config.yaml
num_hidden_layers: 9
hidden_size: 256
n_experts: 48
experts_per_token: 2
d_expert: 112
d_shared_expert: 192
hidden_act: "geglu"
moe_layers: [0, 1, 2, 3, 4, 5, 6, 7, 8]
router_score: "sigmoid"
normalize_top_k: true
routed_scale: 1.0
balance_loss: 0.000201
balance_bias: true
router_logit_norm: 2.0
router_bias: true
init_std_router: 0.0388
lr_router: 0.000342
num_attention_heads: 4
num_key_value_heads: 2
head_dim: 64
vocab_size: 16384
norm: "layernorm"
norm_place: "pre"
norm_eps: 1e-05
positions: "rope"
rope_theta: 500000.0
rope_fraction: 1.0
qk_norm: false
attn_scale: 0.125
tie_word_embeddings: true
parallel_block: false
init: "normal"
init_std_qkv: 0.0347
init_std_o: 0.0
init_std_up: 0.0347
init_std_down: 0.0
optimizer: "soap_variant"
learning_rate: 0.00224
lr_mult_qkv: 0.7
beta1: 0.95
beta2: 0.98
lr_head: 0.0054
warmup_steps: 200
schedule: "wsd"
decay_fraction: 0.896
decay_shape: "linear"
final_lr_fraction: 0.0
batch_tokens: [32768, 65536]
max_seq_len: 1024
doc_mask: true
train_tokens: 325000000
max_steps: 6919
dataset: "wikipedia_en"
Below are experts of layer 5 (counted from 0) of a mixture-of-experts language model. Rows are named router (the router's row for the expert), down (a neuron's output weights, with its number) and show model dimensions 0-255. Each number is 500 + 25 x the weight over its row's rms, rounded and kept within 0 to 999. Numbers have three digits each.
Before each expert's rows: "raises" lists some tokens whose logits its average output raises strongly, later layers aside. This comes from a sample of Wikipedia text that the model never trained on.

# expert 7
raises: "ope", "aus", "NG", "uman", "IA", "."
router:478535504488538504498531525478491517503526478489446486477481452506477508507518526522479521512508464484455525501529525485486517522512521481518493491442445520516494513525487469506529490501504532517540498551521484492530499519474522498479542481489545530498490478501510461499518467526497517505521505514491493532534501513496471495517542499495531444469517483496429521505513463498521486461518486466486467457462506485526521513487507497546415500542527498500476466515484495503548483519446501547497491502514443489503483491475536528504472480488511513491498499466524462479495512513502523475495524453519485518532493481487496470505523484515512480467479461513493486468482454439536473468459500483525496521472477513519477516506503515461507502538495549527486520443492501485547498501536508
down1:484492446554521466527515526456455519477483536470497534497479493547489529478465473504482524478502496523496557467475542487471504541497483484514510517489499464485484493454469513503502473485496465497506523501501529515510494515478452520533483474489512496483510472510485510495479475486529509508533473492525506497470513463561498530475537476506477535508492453511469532525465520496459472446510486514501514529515473515480464491499465545535490545490516472478516506493544522496529515462497476519515527555528507512515550488488523542456500496540434523503511501521462517514502503528499468514491504507530501498538488492475519523468501504535531504538478537460492554515525520501498537506482523502501506494487480515508495503523506558446508467501503524553479483487499545511510473494479468
down2:469469562547529476501440473499505509496469510495501475473527455474534543512534539476509476500481483478467469481462484472549489515483513502522495557468526510519553480526471510501482527510487496464502496512535479528510476545448489503502488506435512448487536523550495503491476474517492502486474472517494481507529529521477496567507455521478511456486565489461512501530472506479477520460466524534469489501478454539468495528454532516479475508515477487459486510478492500499546502502490526531473496547496480532497528486465458472479457473483495502465518470505492497476516532491509510502503491468477495495498510503495505496483536517485484497491513501501514482499518526517485480476509515510532506515484473446511532490484475507488555487539509499498491482528497516491484474519520469
down3:475472485522494483488474515525485502471527489491486495551500526496477522488473511516490547503497479541534510525533512480511403474525505511502502446513518531497506513491475490489521514519453513518488461506490528503496520502520482500483490520515457504491499541498540435505476527485498494514485517527548513447508468452492457499503451496454477484554504492470465504465508482506460499484483479495499490489476511481465495468536475490481502501493482529515508525475482458498483525508532485488511575493523534489505481489544524540481492473466467518504504527488521508466536501465523535466506517484515532478479524496505475555469507483492490529519516504493460543515529489471523507484506462481542474528563515493519515527480488462524543517502486435493524505499501529463484519480508487
down4:521481529492535515501546465503493540486510489524486502523519546457510513511495500485491501483519472490467503495503471484545509416491526552516482512518539533473527509502523513479505492471491518520526499500535488515525441479468484513509433524568475528458506521469527491485495545548502497541485550511506482490458476457516536491495516502489498483565520530491504504515478482541505487485502551410488545517542496498504489511491507506501483509493496488535479517543484496502505538498494454504525527504498487489492503487508476524477484496506478479506520503481525533510499498485534488508473478496473486503482485492487480494519472476532544519490458562496465501509484430490506509508505493487518454527494514496523498487466565506532473520543511524455505485535506490499517492490496493
down5:507460531500504496543536513518507491513493521454504542493503522490451496504519510476506444498495521490456506469530506501514504469543533518506504491525459480467537503505494503473484478488485496473495514486444496524503507510521470567512513468499531510504488497466497546531494518508515518504509439502514470531440543451496503505471502511480518494496499511489494552515484519491489533496474476514530535494488487491493498525505466563503486489492531483523495503505446530467496510485484475534494510544520494443522529490496496478488485539512512483474414452491476516497548516488499498505507528505406489501516476500515484507479487519494478467492513531488516518481503509519498539528518523507494474497475494496537476529529563501525560466481454473524509534528510498475507505514483461
down6:482499498465480499471489525475531495488473494487516537429511492516515473506507490488471510505482472473506475475474476482484505484485489504504526505496510521530537512515526488474492501480478530544535470501547506491506497537476530513471489490448490488513523517474519521508461461473481538445495514513472475462489525501543509481471506523505542550516453527496518515508473435551467529510528500481521536533500519474480491462536527554550546507505524473514482511474473501550488473499481480499445549461494501489509473500529517514473492510467494483507475508472486470501475473501488525537531493534471457496492499487507504497510485487519555482462487557501494496473484501495466507505515502477493498455525531487505509442480475520531531503544496498439483529544507470515514469493521476
down7:510515514458527487464514495535470513481501509499488509510495499473534461540499487525517528480510478522476512468500441463506509525486494508511471457433483533491527502443469503485554502504488492506525508469557516491500517473499544501550483471551486496521467502456500525469505494527520481495479477516504531513516539492475483542479457482527522485487519506460515501496446576479496515505525493490490518517507488474523509548497482522471506503570506492497502501464503502513480480490507513518511490484492502503479524502503508512480536477502505488445503500508493515561518529478507535528497496539508541494486503524474497515522482479512502486520499520533499514508500528520487518544508460497512483467531528499495472500579558504534509515495499503508513497524490438506444478438523558
down8:547487504508447476510494536483542504510466482528506518450488519483490511516500472481499474505527443507492510483552487497527507513514468489489548529487493516433442478493474545539510484512475485473499464539506497501547534515506511468515500452483501510472485534534495518496500505468492540551492482484533507501523478506477495511529468533444514521507465539489519548460519510518512535538510489536487514497476518501508505466522493467528460470519515486500504503448499465510493488489545481534493524453484476488499514501509483524550527492504523501516511505461504453476485448485546528496478557493498484486461469492497514514493496518530482487496512472476563483483490440477524464504448478499462519511505503515496496474514466507491518540507500526490465515502521508468511494514535485
down9:481520489511502507466494503504542538493519503504565478530464480486489475500492488532498534498500567533495510493521508526470486529509445446461495468474484450465520534447561509518546465511498505455450464477508510504493497498494476466515512470520495452493467470478478478532495496474500449498513553427512529515482495525536514473522511472473460483494486501509504517483509467479500486469514522502475485503503527544506473492524497536486509524498486518504504506490452525494484487508498494498496512509500480495526480457513512532478524490527508468564469545456508509518484481538517538476518496497535519519509502480495478516508504498484489500472480527509512518489505466466529488537507475498527443491509504545453492515534512520497508478541460517544471486521521554502479520511507478
down10:526513459506497462485534491497519493485524552505498482520481510567525524522506507544523523517472495492536496505478494518451518508504497490513547571493549471516471513505519505531528486471480494507477518498482481496515495537494531503475535523476452482497538507508476450478483465483474459510487501530512484471500481533478507507509461512468519509459481496498466482511452496432499544520535469495509473525472487507480495433505498496458482473542496488451467469488489518521463501433504491529480490506495471503484511494493506543484464506515496539505520507492490490530521474477466514540510503486462513455543534474537471494496474507502524490479454507531484485526527512501535526515542513504480443479509521513497515511517492544549501493466502524517513498531504469534476507500515542
down11:510451487537443499540529523496472460472506469487517526523532499508477510456509553506486498511508489498507511495508493542417492498463531499528434481457526524491473575455502530518431480483499513510508510532510501533496474511498506526513502505460501483499522464527494513488533461510488495459500504493487506503499498509502487479505522464520494491492497462556473527468461476475521473485505476551457489466480508510511492497509496504482489523519485515462516510477475514473458504477525480486539507512509508513517548472544511526505508505508532442489487513527466498524509523482491540502484478524486538502477526470503515513485524508466481504497516520502501470481427509515497516537546520529509526511527486465525489479556542496477462476481505509484535483472489468514484473489494542
down12:514491442507503550533505480498501498528481493499504484528501498477470473469524468532453498530480474495518513490541511443419479478530506464496515489527499454501509483472477476481513495495482529467498513477512520482468515512511460494490473480504504486525516513498527500514486479510480516472525540496463469496481495518502506491471549491506528578571478496484544463485567523482477494466495500493527491496455505525511480507523465513529504468476480468519478509485480510506523534472464496486503484454529563512505505506450568507481479524501471417501510502502506497493521505475524534536485502532482544494491493473524497506511466498470491502503499510506510483464534542520477502515527494517501491488506521502510500509502525512513503515512489470526502440458510511479505575517502526
down13:525509497560501474464505495523524561478479507473442506502513496504554536518480521489461477569527477502505494505485513504472527488471493547515472502488510503487500519524523483507543478525482497527511490468510518499549454495468476539530518506491532511548512475541481517541494526528512468522489553472513516508514491543508508532513489437495488487518487459514501482517533497468473464477507503511465497497450506490503473497507479516492484526507472537533462501481511507500500518542443514521485547503516528469501467496471477528484498468476529524537522482497528495486531519502462530548474544500447473482499462489491504463550477497552491535504487491536510488502558494500540475464483504503503513472494480512540506531486488500500520517477508528493489466536481507496510479520518464
down14:462486475545533466512518520506470534548490502513507488495545487481503503485510500548466493505471489490488501521487443516497489506487495552482494546490481506498534492515506500496479504506499506507513491495519514498473493507509484508508513472485525519507453502464464469572487493532472527510543523509526457500494433469507518496488530510466508447527543468508501565501529501500480550466450529509542479472490518514472481492501542529517524520519531516506466498542485429519500537492497519485496486505511519516491483472511496525515481521491459527460489452490483489537538493516522491502461470542487452485542535539475483517506487531467475474490547466483507566517468507510509495484476476492462502509488508525467482494454456505509500490513526479482487482532518513519532475510507534
down15:494480486477535472491494510462489481496516528500518530521489542533527520501503518460490498496479474530487511480529485466504515497485516498539491488528465482518527533508482493506524501537470472527545500490484530447540443497469462519527540502533458473464496519522504515520487498477516516502517463504484511484508572518481537443494472497538504508456527491502524503493479493515491490518497539505522491493494515432533505493486471472514507489474480531542535495530561509529491499477544511544496511493510516494532494503493502468513524520564496539481479492484501497479533490491511507484546468520494496465499503491466487502493496510482519529474519523534494451509524457486516471548523461513508465519506529537518473491479522472493452483544504507534471488548450504434467479534495487
down16:520520549486492529479488482444516494505488484489495521529510562494482505508520497502471501486527476512503480474503521476506475462498508505534543487487547575539527501486445493485476480510491509476512500496494548502467498506450493468530510495517559508513442503491478519477541472522484471514476522506550497441509522530487542475466524495519484469490502490474518520480516506506502483517453481501485515505537500494491538483505501486486487533480469484497495491510469486540497487454511495481476503527507533511467520499498493511502513455492488463506482516491494531473490476477533527488466542502496510545516499477485505489505516497518545545484506467504511471534484509430490471517509500547534468564451521439540473499508455541470473491487479460481508488510475489545526475496472482
down17:451490446566466488480495529504492520535491518510453467526512501488494498517564511473499496499493483531479492496498494471502463527514513533462455492458503508501504479457499506487538494493506512443535514534495487483505492482467506487506447497559497499501457498517524509481493500514517474471501489506521437497480510505491532450520513496552540509489525485479499471553469518544493489522522504492511506461498458473488496493466534469488548496517539458489530471489575475497547496529461522477533508527541495507450480484517496489527485487487503474491530512499483456514516508461520527526511501468487506536478503549487541459491527502454493460481499487493494531520528528476483512514479494470543533463477489505488511507490505489503541495461480484477503506521495532492474497537492485
down18:493501524480529497492516503570475507513495510509514516534462524523512446479473515489532489505472502477499450491536519483528511479491555550495494457502490534496500502484434505500501538506501490506483512545468457518545456497495531471539523486508501477501528494473522527538514513519507482470491467506514488492491453452449530508508491481529504476497490481524478529540499517523514470477481483469518461553508444494526510516477497490498510531526524507525481515473495518487507506549523510518502528478457501555521522547502513500482519493501476488501516489539528555491528552515506486494497524495511514527465459507551482512505495505440464507519499512528462527488545504549486507469510485520485463526513517504517526454494459467473523464474507502507477503475453513476474518484483477
down19:508484504527528510547558483474506498521487511546499525487497497508535511528502482496547465444484487528514493486495535540494469503516446486524493507518496493480521466510492527526474491474532503492476489513530506492515503503467508520507512535520490476477490467499498494517537520488475526499535522489409540452513519512504445493493537484518544477509498482572522470524492514517525533519532486488497453513516501517507488515522524518513483461522514523490495504524500487531492496511458506499503533490511509462542442500518516444528491480529529504494495502501441510530545527486494563501516478498460476469478520516489560482532479506523518533498508446552494476464499479493515482497510524496471520492537449470493466509482556495537507472511474491525512480488497491536487514498493524
down20:485481489514477518518495514471513538537476514515503507493491529517527490478524524492464502508509503513499466484477495531493496506532501577512509444501478476488499478502519503475525531522499510494489488491486508513488474498489548514470512544538522489500479520483551505507482500470461495512516478485536515515492461497532522508461570454506469514498465512512539530524470547469528465558494491518546513521522480489515506513536568511505506486545497529482456448489522529486537494514505483530503486505514497493479504475480463480526538503519500478498526500507521503509499452542493461477477485487478505504527494554511476431521488519521506484476503468460558441449471522511451527513481512538487519482497460463496519531509503482512472453520509517478503483528519540510519486500503467
down21:483462490470512519537523465533517522507523512529474495492501494484497457468513480498517516528490453513494495535478489504476491486505483524528505493510546525509521472530479479496497455496515468534531502498461488461519494546513502496486518506540492531479485508525502488540548492510521481524493470484477507497510478522466503480498503543476534530497546496512503521493475527492494473473508510499491456469446509542491487514481517526526511442482413479488491517506518497521494521532479515488514485499518530501496515516481499491497504535495452536528496455468521497501495504496466477503520516478484540467440515499495484446477501469539489497508500499464521558482489490487518521521475471496498537524548454446490497466492497508443530507501529494497549505569482430501500516534461457
down22:484523457487496533457484499535519512467489504462538510516505500495502482503531520495518445473490487492526517471466542535489485476497463481467469480477478522487514503498467492563493508465479525512524525538516510497497488518452513480505475501544474500478459508528481477479487507514478494505560520520518487480515490472486512512533546488491496544494510527485476498523573507536526506533462503509521486485501509531491482517495509484466502477477473495468489519457500497509493524542454513504515482504484493506510512514548470485464483530531521523513529506562485497473521452505475545503479536480501467521534504443485471476469535480495527531497534514545499500507496537486560517486507577483507474492504433503505510492503520486490510509531540488509495466467463515439512517508497517
down23:508530479486457469510464492491483525529449475497513517459511448516510509496531474471528508529482500456523481523513534490502453553504532469502503533494470523509546504538481490486483468498502465477511511518502482506476544499477493452504494502491486518477535545497483492498489539541503517519483520495569514438490473483500529501470490526531512539503503477510500557514518533538485513487506465474557522502502483524466491465491515499501476532461492493487496478493530497483536493511500466470470514483560491500505521518462489537443497530483471448511507530530493499516547492510506535497507532473440491476496491490492515496515490535503504512532501470514516453467496455496511469489476472487537521525490482496498474541520486481475509527522472515489536486457474453516485453518532504
down24:474485513465471513471521472498508509527517550520461523477520482478471480503456458461513484487493512516484501484478509544478486495482485477488541487493505498501515550532519467507460531511495435503534518504482524492542481510553505596534479522556503533503507507460520489511507520505491514499490520482479492480508477480496507544523516524498528563499458443523510487510505467478469467537499522459477493512520482502496473528553458498469493445472480524472484458523487471484506499475469451511484490451530491508486510529484474500486531517527513538505477519498489479522528512502512543486496554539483474503478505474531486478515444515492489472502521499469512453508517480496469532509473514485483509490471506520511523491484497536561500480502503471520507498513535520491487509499473503